Weights of a small mixture-of-experts language model, trained from scratch on English Wikipedia: 11 layers.
Below are experts of layer 3 (counted from 0) of a mixture-of-experts language model. Rows are named gate (a neuron's input weights, with its number), up (a neuron's input weights, with its number), down (a neuron's output weights, with its number) and show model dimensions 0-255. Each number is 200 + 20 x the weight over its row's rms, rounded and kept within 0 to 999.
Before each expert's rows: "gets" lists some tokens that make up at least twice as much of what it gets as of all text; "raises" lists some tokens whose logits its average output raises strongly, later layers aside. This comes from a sample of Wikipedia text that the model never trained on. Tokens count by the router's weight.

# expert 8
gets: "–", "19", " 18", "18", " 17", "6"
raises: " and", ",", " to", " at", "\n", "."
gate1,156,214,215,196,178,222,178,190,165,170,179,197,222,183,215,198,205,196,208,220,155,209,193,222,177,174,195,181,198,208,200,216,179,214,215,207,192,223,209,144,210,208,211,212,181,217,200,255,239,224,176,190,198,203,203,181,173,188,180,155,185,180,195,185,187,199,187,192,250,223,214,221,235,177,209,210,223,197,212,197,203,183,223,190,175,195,206,219,222,207,193,220,231,205,197,204,204,184,210,174,207,221,205,182,233,206,184,171,221,191,199,213,208,218,194,186,237,205,186,192,184,201,242,204,195,223,204,198,162,245,198,200,211,205,201,210,185,193,218,242,205,181,221,194,188,175,194,201,225,206,191,196,208,252,236,209,242,211,210,182,190,159,199,216,196,138,169,176,207,175,231,167,211,186,230,207,199,192,185,194,191,183,200,215,201,213,176,197,191,190,200,225,182,200,212,164,154,174,178,183,219,195,207,213,161,197,199,197,221,215,196,197,191,226,224,176,216,183,215,189,246,208,205,215,166,212,235,163,196,222,200,206,213,185,197,232,198,217,192,206,163,201,223,189,190,188,184,196,197,192,186,187,187,187,234,211
up1,193,219,245,206,196,194,196,189,184,167,173,202,230,205,221,227,224,196,213,241,146,239,207,185,190,164,202,165,207,206,208,214,188,200,205,177,220,213,215,158,185,190,204,200,194,192,213,218,245,226,157,165,213,180,238,177,176,220,196,168,182,170,185,192,189,195,204,210,258,202,227,199,225,198,215,200,190,179,169,186,213,235,234,205,182,197,242,201,204,191,207,202,224,191,202,196,206,181,191,202,207,198,201,177,185,202,199,204,242,224,211,190,203,220,181,189,252,204,180,171,177,213,196,189,220,178,226,203,177,193,166,182,169,207,194,182,184,188,214,197,179,198,198,194,190,180,181,202,204,213,216,174,198,224,231,223,237,221,243,222,203,175,174,200,207,166,189,167,170,152,212,180,188,207,221,180,191,207,175,188,200,218,182,214,195,185,202,227,204,220,189,217,184,220,194,193,197,176,161,202,207,189,212,206,172,192,201,196,201,190,206,188,190,207,258,164,179,188,207,187,189,177,184,199,212,198,219,194,216,205,201,204,240,191,208,211,208,199,190,174,194,199,237,167,180,194,182,186,166,197,199,192,228,181,182,188
down1,195,190,201,206,193,235,205,211,239,202,208,200,174,201,193,232,208,231,224,215,202,200,224,221,177,217,171,225,222,192,176,177,220,229,205,169,218,201,210,195,239,203,208,222,191,223,159,217,203,167,223,196,205,220,218,186,187,168,213,224,198,223,190,190,183,196,181,230,178,203,197,195,190,233,190,214,217,182,194,199,178,181,223,214,264,227,209,215,150,192,182,218,256,216,219,212,179,190,222,239,221,217,159,214,239,195,179,180,190,161,189,212,217,199,175,211,188,219,223,176,185,187,179,165,187,191,206,185,185,229,235,166,199,150,200,198,209,207,221,204,198,184,199,225,201,218,199,185,198,234,178,209,213,186,187,209,188,215,191,178,167,193,214,199,196,209,191,235,201,187,213,236,218,192,236,184,185,198,193,203,166,189,187,202,200,182,187,202,211,188,184,228,155,212,209,213,190,177,205,213,180,201,220,197,214,195,183,207,185,190,173,172,211,206,186,225,219,200,227,200,220,207,201,182,181,199,188,170,195,224,183,159,210,183,169,176,181,189,185,208,202,176,186,236,197,205,212,205,237,211,199,151,199,244,213,193
gate2,201,200,223,187,221,203,158,205,187,195,170,183,219,200,210,194,204,202,220,183,168,196,190,164,205,173,183,210,196,162,196,177,234,214,212,204,231,216,177,217,162,225,188,201,172,175,163,194,204,196,200,190,176,208,174,224,197,154,215,203,206,197,201,142,220,208,178,203,238,178,182,185,215,214,207,211,202,203,220,227,179,212,203,208,200,217,221,199,173,179,197,182,210,222,222,221,204,172,249,184,223,193,209,212,203,208,205,179,195,218,161,189,230,197,198,197,221,184,194,213,223,189,205,201,187,198,164,212,160,243,201,198,174,201,201,204,209,200,196,226,217,206,209,218,204,173,255,171,198,197,207,214,192,162,215,193,211,193,203,228,201,185,179,195,188,211,221,185,196,204,180,226,198,198,201,187,208,186,196,211,183,171,185,184,153,188,212,230,202,218,229,207,216,189,186,183,170,204,198,208,155,195,195,228,198,224,189,151,221,223,194,202,172,209,221,213,182,208,226,202,220,194,186,184,145,189,205,192,172,220,241,191,185,218,243,171,192,231,219,220,198,223,175,192,199,213,179,243,183,219,192,227,168,183,237,221
up2,192,188,218,208,212,209,161,201,201,195,179,173,217,201,193,203,211,181,233,183,175,205,181,195,208,173,185,212,204,159,183,172,227,226,211,203,245,211,196,189,169,220,199,194,176,165,161,202,192,201,203,199,180,202,181,234,195,180,198,199,206,187,210,164,217,209,182,208,222,169,192,184,223,224,192,193,213,198,219,218,190,226,197,202,206,209,225,189,175,182,191,184,207,221,214,235,209,176,256,186,212,219,210,218,212,210,203,190,178,227,155,173,223,197,203,193,232,186,197,203,206,195,209,206,171,213,171,215,179,238,198,198,155,206,194,182,225,197,192,223,219,212,217,223,215,178,252,165,209,201,212,209,201,155,199,201,186,186,204,233,197,186,176,202,184,195,223,192,199,203,183,232,217,199,187,182,222,183,201,208,178,163,196,185,145,193,203,222,173,224,221,205,204,189,181,183,177,206,196,211,165,194,179,224,193,215,194,162,219,233,193,199,184,207,216,213,195,206,215,207,227,192,195,178,146,194,196,199,175,198,230,207,192,204,233,162,188,231,217,236,202,228,178,206,204,220,170,261,189,227,193,232,185,191,231,223
down2,149,191,234,188,196,172,185,238,199,252,181,244,213,198,216,224,219,216,220,184,218,215,199,221,202,208,178,211,183,208,208,215,202,200,200,235,196,195,224,189,223,174,175,197,186,178,203,170,210,233,226,214,164,202,231,191,198,224,203,173,196,191,175,206,209,215,204,176,194,183,164,200,186,177,171,198,207,169,184,183,177,192,178,240,185,214,174,210,186,181,212,207,206,198,173,234,196,223,212,161,181,217,209,206,236,193,197,178,184,181,230,203,159,232,186,191,181,210,197,226,185,197,186,222,171,196,178,190,220,196,161,221,170,194,216,162,174,216,230,199,222,166,212,189,210,210,194,207,205,203,221,203,174,203,203,214,245,196,182,210,230,202,203,192,221,172,176,184,228,188,185,179,213,201,211,177,162,219,194,201,206,231,218,189,204,199,204,203,184,149,212,188,178,218,200,215,215,166,210,206,181,243,211,187,185,228,188,183,190,185,167,188,177,214,198,186,179,178,205,169,162,211,209,231,201,193,229,220,210,179,194,237,228,217,200,183,181,168,220,179,183,192,179,195,174,207,212,200,196,205,211,166,213,179,228,197
gate3,157,216,228,182,207,207,183,190,210,203,182,156,218,202,202,220,211,200,230,196,151,208,218,202,184,183,160,190,170,214,216,184,203,191,210,170,214,198,187,194,227,203,169,219,250,204,192,174,181,176,232,160,224,211,232,219,210,214,180,217,221,178,217,205,190,231,197,197,233,199,231,197,146,231,198,178,200,205,200,193,211,176,229,198,196,172,209,195,174,201,181,197,185,202,168,212,207,227,185,201,191,192,192,202,213,170,169,205,220,166,210,194,202,211,229,162,238,229,206,198,195,218,182,201,204,208,207,190,194,204,184,196,188,218,226,211,223,221,194,222,214,217,205,177,201,193,192,217,202,205,237,159,213,211,211,216,206,202,203,148,204,209,200,170,202,187,213,193,196,178,216,211,208,204,208,225,222,221,196,237,227,222,159,185,208,189,229,224,203,200,214,207,182,195,151,204,192,192,199,196,199,210,183,209,198,183,178,220,214,221,210,220,205,208,180,197,232,202,227,188,175,202,223,189,151,204,205,231,191,190,235,208,176,161,208,250,194,203,182,175,161,172,225,154,175,225,193,188,207,205,236,185,206,197,209,173
up3,153,217,217,191,214,218,198,196,215,189,192,180,214,211,197,220,218,200,233,202,149,204,212,200,189,177,155,197,159,209,216,185,209,174,201,173,207,194,181,204,238,197,176,225,251,188,191,175,184,188,225,165,222,207,233,216,219,202,171,202,217,184,210,205,181,225,197,188,232,205,242,201,159,227,198,175,185,204,194,204,211,173,223,188,194,165,208,199,172,207,181,199,185,197,182,206,208,220,198,194,181,198,187,218,202,171,163,213,224,160,216,204,204,206,236,156,241,220,216,195,181,228,185,204,198,207,209,194,203,205,182,192,181,209,216,214,229,223,187,212,216,225,203,177,198,198,204,216,201,201,237,165,223,215,214,229,199,195,208,146,208,209,207,163,207,190,208,188,192,179,219,218,228,204,209,232,219,225,198,226,216,225,159,177,203,190,231,229,206,201,212,209,180,191,155,202,185,200,211,196,204,210,185,205,208,201,191,220,222,215,207,221,197,202,182,193,229,189,215,188,170,206,219,191,162,201,188,233,198,186,225,198,183,170,213,230,183,200,174,179,165,184,233,141,186,228,194,186,197,201,239,190,204,199,221,175
down3,201,182,212,185,208,167,209,166,156,213,237,224,209,208,208,177,224,232,191,196,200,188,189,209,231,229,187,241,180,236,228,207,177,193,178,193,227,178,119,214,202,207,194,207,180,183,188,202,185,210,199,201,209,189,259,191,215,192,198,232,191,205,192,161,184,176,200,215,220,195,221,180,199,183,192,196,190,181,181,191,210,234,200,193,188,239,215,177,188,196,204,170,188,223,192,190,203,211,218,210,224,213,183,173,232,216,194,186,195,199,210,205,222,215,179,210,177,164,194,241,198,201,193,165,191,186,185,230,213,193,189,204,206,186,203,216,196,187,175,212,234,189,165,206,172,193,157,214,216,216,188,221,180,190,212,222,213,231,198,221,196,214,201,196,208,209,181,202,179,218,220,181,190,210,189,207,197,195,232,196,187,179,203,220,199,184,201,208,187,192,200,196,199,228,128,216,176,220,222,134,185,183,236,186,185,197,199,217,160,192,204,214,222,193,182,207,226,206,178,188,218,193,242,204,180,162,201,237,190,197,188,179,207,200,195,220,188,180,184,212,243,197,193,178,219,174,198,218,185,207,182,222,215,185,185,179
gate4,197,173,199,224,215,197,190,191,192,191,176,176,228,203,165,193,200,218,208,188,170,211,196,173,190,228,173,225,164,177,170,213,183,217,177,209,171,154,195,184,206,193,173,184,205,200,187,204,150,189,204,172,230,208,173,195,189,191,229,225,226,218,208,224,190,219,209,212,205,235,210,194,187,207,203,178,193,206,202,168,177,208,188,203,216,191,199,157,151,212,152,176,219,225,200,210,200,179,185,202,210,235,205,212,192,235,188,214,196,213,195,211,206,169,238,188,202,214,183,183,213,189,206,178,194,180,137,213,186,164,190,190,166,208,194,195,197,238,195,212,241,198,246,193,207,208,217,224,169,192,199,189,217,176,199,217,209,191,247,201,208,192,213,172,195,195,184,195,202,190,190,226,173,204,225,204,192,174,195,205,183,211,169,155,201,167,200,203,192,199,224,187,215,205,178,170,212,216,203,220,206,204,182,183,189,197,180,194,198,183,179,216,207,243,171,196,219,206,166,207,218,236,201,224,216,229,228,212,214,209,162,227,211,187,210,244,218,237,189,218,212,183,182,227,206,176,202,216,180,177,188,188,172,188,224,177
up4,188,187,192,237,214,209,183,191,182,196,170,172,219,202,157,191,189,200,199,203,179,206,197,175,196,217,179,218,189,176,167,221,192,215,192,225,174,173,204,174,205,193,175,181,200,200,202,201,147,208,190,175,226,223,157,192,179,182,222,201,212,211,211,214,188,199,207,217,211,220,212,171,200,213,195,181,202,201,201,165,183,216,197,213,201,196,209,154,151,212,153,163,203,206,188,212,193,188,195,211,224,210,225,211,196,218,175,212,198,221,200,221,206,168,232,197,207,217,184,194,203,209,217,182,198,162,153,207,197,158,177,202,140,199,196,171,184,232,189,206,240,201,243,203,226,223,206,218,147,204,196,189,212,171,208,215,187,172,246,197,199,190,225,175,185,186,178,198,209,202,188,221,168,198,231,212,194,181,183,196,196,213,170,164,200,154,217,212,206,209,231,194,230,219,189,158,203,220,203,214,223,209,183,191,194,185,192,188,205,188,185,210,212,244,181,190,192,209,171,206,213,225,187,231,212,227,232,213,206,201,170,213,203,197,222,236,206,227,200,233,223,187,184,224,206,187,210,217,189,195,201,184,168,190,226,198
down4,194,199,170,166,185,189,220,205,206,249,247,208,200,228,234,193,211,207,180,225,217,179,194,191,217,184,200,205,216,209,234,227,183,220,199,204,178,236,233,224,189,206,207,195,194,205,203,144,241,229,196,199,146,209,243,252,200,244,168,180,164,214,189,201,228,163,190,203,218,211,194,207,212,158,230,197,188,199,222,190,171,200,212,186,172,221,195,210,211,198,231,204,160,196,185,185,200,176,188,211,174,169,199,185,231,192,208,204,215,200,236,215,219,212,165,159,238,193,216,214,207,230,211,163,211,181,205,225,181,218,208,182,178,209,197,248,216,188,218,232,186,201,170,228,216,190,201,181,190,164,215,185,186,193,205,203,176,187,170,196,193,221,176,192,185,192,186,218,184,183,214,164,208,198,192,169,219,191,215,194,194,206,210,179,210,197,194,185,205,184,182,203,184,231,204,209,206,203,198,217,180,202,176,225,208,184,167,195,186,206,201,213,213,202,200,211,190,209,214,177,220,160,174,186,187,205,209,208,193,181,204,203,223,204,198,204,207,213,218,219,220,204,216,184,163,165,207,195,198,222,216,168,194,164,240,208
gate5,175,194,215,212,226,203,202,196,165,198,196,215,211,202,168,235,184,221,209,178,181,216,192,220,222,204,203,196,213,174,184,162,162,234,183,215,155,247,227,201,210,180,212,204,214,172,241,188,190,208,220,162,174,167,183,177,210,208,219,206,214,191,206,207,209,220,184,218,212,184,178,170,177,182,174,213,221,183,203,206,207,224,184,161,191,223,205,207,199,190,212,231,216,220,231,219,176,205,212,182,188,193,228,243,210,163,191,194,186,237,171,178,195,184,189,205,193,172,188,221,210,194,192,218,201,216,221,183,178,176,198,183,207,193,217,172,189,205,206,214,239,172,203,221,230,175,227,222,220,179,203,218,202,207,197,171,228,185,208,225,177,221,184,186,173,187,201,186,232,197,238,179,161,195,205,222,168,177,186,201,197,201,241,175,215,206,246,198,194,208,207,191,168,193,206,214,169,231,170,193,182,197,219,202,183,200,202,196,221,217,178,185,198,185,191,187,241,198,200,201,199,196,197,215,212,193,226,154,248,221,204,219,192,211,186,164,203,190,157,219,209,158,217,203,202,219,212,227,196,214,191,207,171,218,227,194
up5,229,190,201,179,232,218,217,203,185,192,200,213,167,191,197,192,192,207,213,176,193,205,201,193,225,234,209,228,209,232,214,184,167,225,166,235,195,248,195,210,195,174,205,200,198,197,183,211,194,225,202,179,207,180,224,210,193,221,200,197,223,209,185,195,189,175,167,221,194,177,179,181,223,160,205,239,199,218,193,225,214,189,197,183,217,220,182,184,176,219,179,212,209,210,227,177,193,213,168,208,193,202,202,211,215,197,184,193,190,194,204,174,192,184,186,187,207,154,202,222,213,207,178,200,230,214,206,223,181,180,188,173,201,198,210,195,235,218,182,203,199,182,201,193,189,191,229,195,235,195,200,211,196,210,219,220,224,181,238,242,228,195,233,191,193,183,217,216,177,203,227,183,187,193,226,175,191,162,185,187,207,222,194,178,224,194,210,231,189,222,192,174,192,204,225,219,197,203,180,182,200,168,216,216,178,215,211,197,233,197,154,158,215,200,165,146,210,188,163,182,193,237,242,228,187,210,217,192,247,189,180,217,221,212,187,198,205,205,204,230,157,161,162,208,178,212,192,213,209,210,169,184,165,233,180,163
down5,213,205,181,214,243,155,210,200,215,223,193,216,240,217,199,207,205,197,185,214,192,215,192,177,197,223,181,214,200,203,228,183,213,190,213,208,166,225,213,179,235,206,179,191,196,196,187,217,196,183,191,209,230,178,206,205,208,172,226,237,199,186,197,193,216,167,178,211,221,153,180,172,180,215,231,170,190,187,192,183,195,205,223,179,199,216,205,182,180,217,214,192,190,201,203,217,202,219,237,182,216,157,166,218,226,227,155,207,235,194,199,196,155,167,227,174,194,186,191,211,217,194,192,177,185,191,215,177,217,186,193,205,209,189,237,241,191,197,206,216,193,206,195,205,212,190,206,205,248,225,203,244,182,165,222,167,211,236,222,229,193,223,187,209,194,219,236,199,186,211,244,203,202,228,183,228,184,196,207,175,194,209,194,202,213,190,203,228,149,194,159,182,219,195,181,212,197,205,208,222,199,210,208,186,155,191,188,199,168,198,216,191,210,190,225,224,212,191,195,232,203,170,214,213,215,201,176,196,216,217,176,212,216,174,203,190,195,193,220,155,240,220,170,180,218,214,211,185,205,189,191,189,217,250,223,200
gate6,163,212,198,194,203,209,204,206,184,262,193,203,224,200,232,156,197,217,209,172,221,172,192,191,199,188,175,200,188,209,220,197,219,201,189,180,185,198,218,174,168,190,173,187,245,189,184,183,205,201,178,223,201,221,170,234,191,191,207,190,176,171,199,204,195,211,206,221,175,185,234,165,211,229,209,185,222,200,235,182,190,218,200,194,184,205,209,246,167,212,207,216,212,193,206,202,235,176,177,234,194,200,241,200,168,225,217,257,192,181,190,201,195,186,191,177,193,171,223,229,198,175,229,200,198,188,186,212,202,220,233,220,184,206,185,187,195,195,227,212,220,213,241,184,208,175,198,209,196,222,205,190,193,212,216,190,187,210,206,178,225,191,210,154,217,247,197,230,192,210,213,226,177,210,216,213,203,174,194,235,208,215,209,198,184,207,237,190,213,217,212,175,200,221,218,181,204,239,211,190,209,173,172,207,173,184,225,216,134,157,185,177,189,203,221,213,189,227,216,194,186,203,176,197,162,155,203,191,208,208,209,210,196,238,214,165,234,201,211,201,183,185,185,199,196,232,191,187,201,201,202,196,225,204,210,205
up6,216,196,204,212,192,170,196,189,219,164,185,195,172,198,171,233,196,167,187,230,175,239,195,185,213,213,244,182,196,181,195,195,179,194,202,209,231,187,178,208,214,214,238,238,152,218,208,206,198,193,221,198,198,180,230,174,196,218,186,204,213,197,182,179,200,197,209,185,219,217,173,246,202,170,193,201,175,207,163,211,201,192,196,206,206,192,199,155,224,194,177,183,185,215,180,210,158,226,218,177,216,181,156,189,230,195,169,169,208,192,204,196,214,205,202,211,226,210,177,185,205,197,177,185,193,215,201,176,197,186,187,160,211,184,224,225,213,203,179,185,165,184,166,217,186,216,208,193,214,190,191,211,211,173,201,218,221,195,200,225,181,200,197,240,180,154,209,169,205,196,178,176,194,190,185,177,194,216,204,161,184,180,171,208,225,184,194,219,198,193,178,218,213,177,196,229,195,160,164,222,181,216,228,183,201,218,191,188,249,243,220,225,215,209,166,176,191,166,195,195,213,190,239,219,227,250,199,195,185,186,206,184,197,180,198,233,174,191,171,185,205,207,228,209,200,166,203,213,205,209,181,198,180,188,191,198
down6,189,214,224,212,212,217,202,191,212,191,176,200,212,179,211,212,232,176,229,154,176,211,207,194,196,200,228,196,201,168,181,210,194,182,192,238,217,169,164,209,201,205,190,196,168,230,162,183,165,200,227,205,165,209,199,178,176,215,232,216,219,192,197,188,189,189,197,222,167,170,204,185,187,206,183,204,234,217,164,198,209,188,189,207,158,172,225,220,190,228,196,197,192,204,196,217,199,207,204,197,196,170,190,177,198,173,183,186,176,203,221,192,206,206,202,221,171,203,180,247,201,204,197,212,226,215,204,210,248,178,219,180,229,223,181,264,194,191,190,185,176,181,219,213,180,202,192,213,194,213,244,249,184,184,170,185,176,199,191,196,172,176,203,201,219,224,199,163,193,181,206,180,197,216,198,196,161,199,188,208,216,179,166,206,196,198,222,192,223,155,181,243,192,196,218,210,166,205,145,191,189,191,199,196,216,203,217,226,195,207,211,223,184,181,198,207,184,192,212,169,214,163,164,201,206,215,225,187,170,203,197,209,220,185,185,180,208,210,152,219,186,195,233,193,214,208,202,195,221,215,227,200,194,169,200,162
gate7,151,197,192,212,190,203,195,232,185,172,238,183,196,191,191,214,143,234,228,237,201,219,225,230,195,208,206,182,180,187,192,215,192,183,232,183,177,201,198,194,215,182,183,189,203,209,175,259,173,193,194,209,231,172,197,203,202,226,193,209,184,224,209,174,201,199,203,202,186,206,227,222,220,207,203,185,187,199,206,190,200,213,144,195,232,186,217,213,215,208,193,214,144,186,230,186,159,231,202,201,181,199,201,211,194,192,193,185,205,253,142,173,189,243,188,198,201,179,178,231,195,189,202,199,222,202,166,219,201,233,201,233,228,190,194,209,196,192,206,189,224,222,175,202,203,150,187,188,188,188,163,181,194,202,173,211,185,196,190,243,178,191,201,224,201,223,182,202,216,196,173,200,202,188,180,190,223,205,186,191,200,175,164,192,196,200,174,221,200,194,224,178,208,194,229,190,228,189,217,196,213,205,231,182,203,220,204,167,153,204,200,214,198,181,188,177,199,214,193,239,244,192,183,199,175,210,190,199,209,251,202,230,172,168,179,191,190,199,204,186,206,211,182,210,224,185,216,197,227,208,200,208,192,191,207,202
up7,154,188,191,234,182,196,198,228,198,179,233,180,178,175,180,198,141,239,226,230,201,202,225,248,177,196,218,174,188,179,196,206,188,180,227,194,166,196,189,166,200,186,171,192,212,209,190,242,181,185,197,207,219,182,193,210,198,213,207,200,190,222,205,169,203,220,192,177,195,201,209,213,226,217,195,167,201,211,207,197,220,213,126,199,203,189,206,215,181,193,181,215,149,197,226,195,172,219,215,179,179,186,217,225,194,199,184,201,203,240,162,187,189,235,169,209,201,167,192,214,179,187,211,219,214,192,185,208,204,228,195,214,231,182,183,204,178,193,224,214,223,228,185,223,209,167,190,186,178,203,170,171,189,211,166,213,189,203,184,252,188,196,209,223,208,246,196,187,190,212,179,181,199,195,188,200,243,191,194,210,202,162,163,194,206,190,174,219,190,200,195,199,214,182,230,195,228,183,211,194,190,199,243,176,208,201,203,191,160,196,192,218,210,205,166,191,204,223,188,213,225,203,175,184,186,212,185,191,196,234,202,231,190,177,197,198,201,192,190,175,203,225,192,214,253,188,209,203,205,199,185,222,181,190,210,219
down7,180,185,200,211,202,209,209,225,202,199,217,213,176,212,213,183,238,197,211,218,164,200,200,185,213,192,182,158,220,170,187,201,222,200,196,231,198,198,220,234,221,153,178,221,206,174,216,173,219,172,205,213,186,200,200,207,214,243,231,185,196,192,202,183,217,218,208,172,191,189,192,249,183,170,201,199,171,193,173,202,212,196,177,191,182,204,193,185,194,192,215,190,203,231,209,194,198,174,221,181,212,205,195,190,159,185,212,180,193,187,240,206,174,181,242,191,195,228,176,211,191,179,234,180,202,243,193,237,220,199,218,171,190,205,213,160,194,192,209,201,231,196,164,203,210,186,175,195,177,167,200,215,230,208,215,200,216,160,186,184,230,190,206,187,214,202,189,184,202,187,257,200,190,228,203,204,194,199,207,191,213,225,215,180,214,220,208,222,185,200,187,159,223,200,208,231,196,195,188,180,215,140,176,198,192,200,175,208,164,213,191,243,218,198,216,215,176,196,220,173,178,205,240,227,204,195,176,191,186,175,186,212,190,211,175,197,163,217,195,185,188,174,241,188,185,191,231,158,169,200,206,182,186,184,237,214
gate8,235,174,226,224,198,233,186,196,181,189,201,197,230,215,207,206,188,203,204,249,205,214,217,233,235,192,231,195,196,216,229,207,208,229,206,238,215,176,215,221,221,191,213,213,208,188,200,213,227,205,201,185,168,195,176,237,180,224,186,174,205,206,216,181,209,186,208,220,216,194,203,164,188,192,220,214,220,215,191,182,195,206,212,220,214,200,186,168,187,232,218,203,238,181,186,215,177,209,226,209,216,201,211,230,202,174,200,209,187,226,209,215,153,191,207,141,229,216,178,211,176,204,209,215,232,215,190,217,203,186,214,225,187,199,205,213,201,241,212,222,201,184,193,184,167,164,161,218,219,200,210,246,168,207,170,215,182,204,212,203,205,215,182,164,223,198,218,184,234,226,200,221,189,173,176,173,243,207,215,229,228,190,196,202,176,198,198,216,215,216,220,174,232,217,158,197,224,202,201,220,197,187,181,193,183,223,173,195,200,235,180,211,213,223,233,200,219,223,175,182,234,196,162,191,189,203,209,218,231,194,194,228,174,231,199,242,244,206,185,225,210,184,199,191,190,193,201,187,186,204,198,215,191,190,196,172
up8,158,234,173,176,202,183,222,194,207,209,196,200,172,180,186,201,209,206,195,148,196,191,179,163,176,197,167,195,203,188,167,190,183,173,200,168,187,225,199,192,169,213,185,197,195,209,199,193,161,186,200,201,242,207,229,172,221,181,208,235,197,207,184,225,195,214,183,191,178,202,204,225,212,210,184,189,193,202,225,210,195,193,185,189,185,199,219,208,219,178,192,207,161,222,211,196,204,183,175,191,186,206,184,185,201,225,204,188,217,168,192,195,240,209,194,256,177,198,234,196,219,190,196,194,169,172,208,188,201,218,194,195,224,197,190,192,195,182,186,181,197,216,207,210,221,233,248,168,183,210,181,154,236,187,225,170,219,208,182,195,194,184,222,223,172,200,177,216,167,174,192,160,211,222,217,222,150,190,189,175,174,216,199,211,227,208,212,186,187,205,175,219,167,185,236,198,175,189,196,186,185,208,215,205,207,181,226,187,199,171,226,197,202,170,168,212,181,174,222,212,160,220,227,209,189,208,195,171,172,210,205,164,219,164,196,164,143,179,220,173,190,198,200,224,198,204,189,204,224,190,199,197,207,215,197,226
down8,222,170,214,223,209,207,233,198,202,150,186,211,213,199,179,183,172,191,182,190,199,179,193,229,174,184,194,203,169,197,235,213,198,231,199,212,225,223,214,216,211,221,196,179,207,198,185,192,197,166,216,224,208,169,194,218,224,162,202,213,176,213,188,216,212,196,205,232,204,203,194,179,207,198,170,204,190,205,209,213,228,194,186,207,211,179,188,223,209,214,190,231,205,211,196,134,148,185,191,164,229,219,227,185,205,194,214,240,181,192,179,195,220,202,191,170,184,192,199,227,200,218,225,216,201,210,226,208,220,206,186,183,196,222,180,190,191,213,193,239,181,178,184,222,219,196,185,182,196,232,203,205,187,202,215,220,178,183,198,188,162,207,224,160,236,201,241,210,223,233,181,221,195,219,210,168,239,211,219,174,212,218,201,201,176,200,180,206,213,193,225,186,218,232,176,216,190,172,212,233,175,182,183,200,210,173,209,199,212,228,226,195,190,201,206,193,213,229,205,237,205,215,206,231,199,219,183,204,167,202,222,166,185,239,226,201,213,184,196,222,223,214,142,197,190,216,154,184,175,181,167,209,188,183,221,211
gate9,205,176,212,200,233,164,219,208,177,211,207,196,191,168,212,162,187,204,220,185,210,181,215,196,196,199,217,148,194,186,160,187,172,217,230,155,218,188,186,163,190,205,193,208,218,194,207,215,180,181,241,189,203,201,170,248,192,221,233,198,239,172,210,242,215,209,211,215,184,188,182,183,240,180,174,195,169,205,196,159,224,183,199,205,179,180,179,168,181,203,215,209,169,210,188,228,205,212,205,211,229,177,186,209,182,191,193,241,220,206,207,178,237,174,187,177,219,153,206,197,202,188,201,202,217,167,193,217,197,224,207,171,176,196,229,211,243,190,207,183,239,214,214,210,195,207,194,201,179,190,193,204,197,180,180,218,176,212,212,198,205,192,179,202,213,179,202,159,204,189,218,186,192,172,170,188,178,208,214,209,194,229,224,205,219,242,185,197,184,188,199,197,197,209,195,197,230,190,209,209,211,177,227,211,245,184,198,187,210,178,185,214,231,155,197,195,178,201,173,159,214,230,228,206,205,210,167,208,249,215,214,207,203,196,202,204,197,207,177,220,218,208,214,204,180,215,180,188,178,209,179,188,202,175,158,205
up9,207,207,232,207,183,199,206,200,224,177,231,201,222,220,187,181,213,200,202,210,163,211,190,185,228,185,199,226,192,206,239,211,218,196,163,214,172,185,223,241,172,218,193,236,202,206,168,196,184,206,207,212,200,183,203,182,221,195,189,211,180,194,184,203,225,223,220,197,215,231,217,193,186,197,190,174,204,207,218,219,210,211,187,221,209,210,216,219,227,205,194,209,184,203,169,194,169,208,203,219,175,226,231,224,199,238,232,191,222,263,200,200,185,218,204,221,213,196,174,195,223,230,207,188,199,173,236,198,187,178,194,198,192,188,228,174,189,219,162,177,194,228,203,220,212,189,202,170,195,182,187,189,210,201,201,168,206,190,172,222,225,166,214,199,186,212,229,213,200,202,199,164,181,229,202,238,249,199,222,202,218,193,194,145,198,215,193,240,195,207,222,235,196,192,228,184,164,236,204,171,186,231,194,209,183,169,233,164,202,223,190,170,182,206,201,236,193,215,157,217,193,180,220,202,171,199,221,227,198,205,199,184,181,211,218,205,210,204,214,162,198,189,184,188,225,199,189,243,188,171,212,208,222,230,161,195
down9,190,167,218,188,210,240,189,191,196,184,213,164,202,221,233,207,198,137,198,189,186,211,200,224,176,191,206,186,191,194,215,205,198,177,195,212,196,175,206,195,186,208,215,203,220,249,212,182,182,187,225,188,194,223,238,184,208,212,220,213,192,219,179,174,224,208,191,230,247,199,211,192,228,199,209,225,220,203,197,200,197,222,195,197,182,209,191,190,211,234,189,141,168,196,194,203,194,209,222,194,182,175,193,220,206,199,225,261,203,218,191,202,228,201,205,195,196,210,207,236,169,193,191,188,220,239,214,187,207,185,165,202,209,185,205,212,181,189,213,203,166,220,152,175,174,180,177,195,193,216,200,178,196,173,207,174,242,216,159,201,211,206,216,210,229,188,208,217,222,207,215,210,195,214,177,189,192,184,233,216,224,190,179,160,213,224,198,181,179,208,206,248,215,182,215,233,201,201,225,231,198,223,173,184,240,215,202,219,164,211,212,187,203,174,201,203,196,169,195,189,217,181,183,229,186,200,212,171,178,200,191,183,164,207,222,232,173,227,183,216,177,218,214,214,201,166,213,226,171,174,199,202,224,219,178,221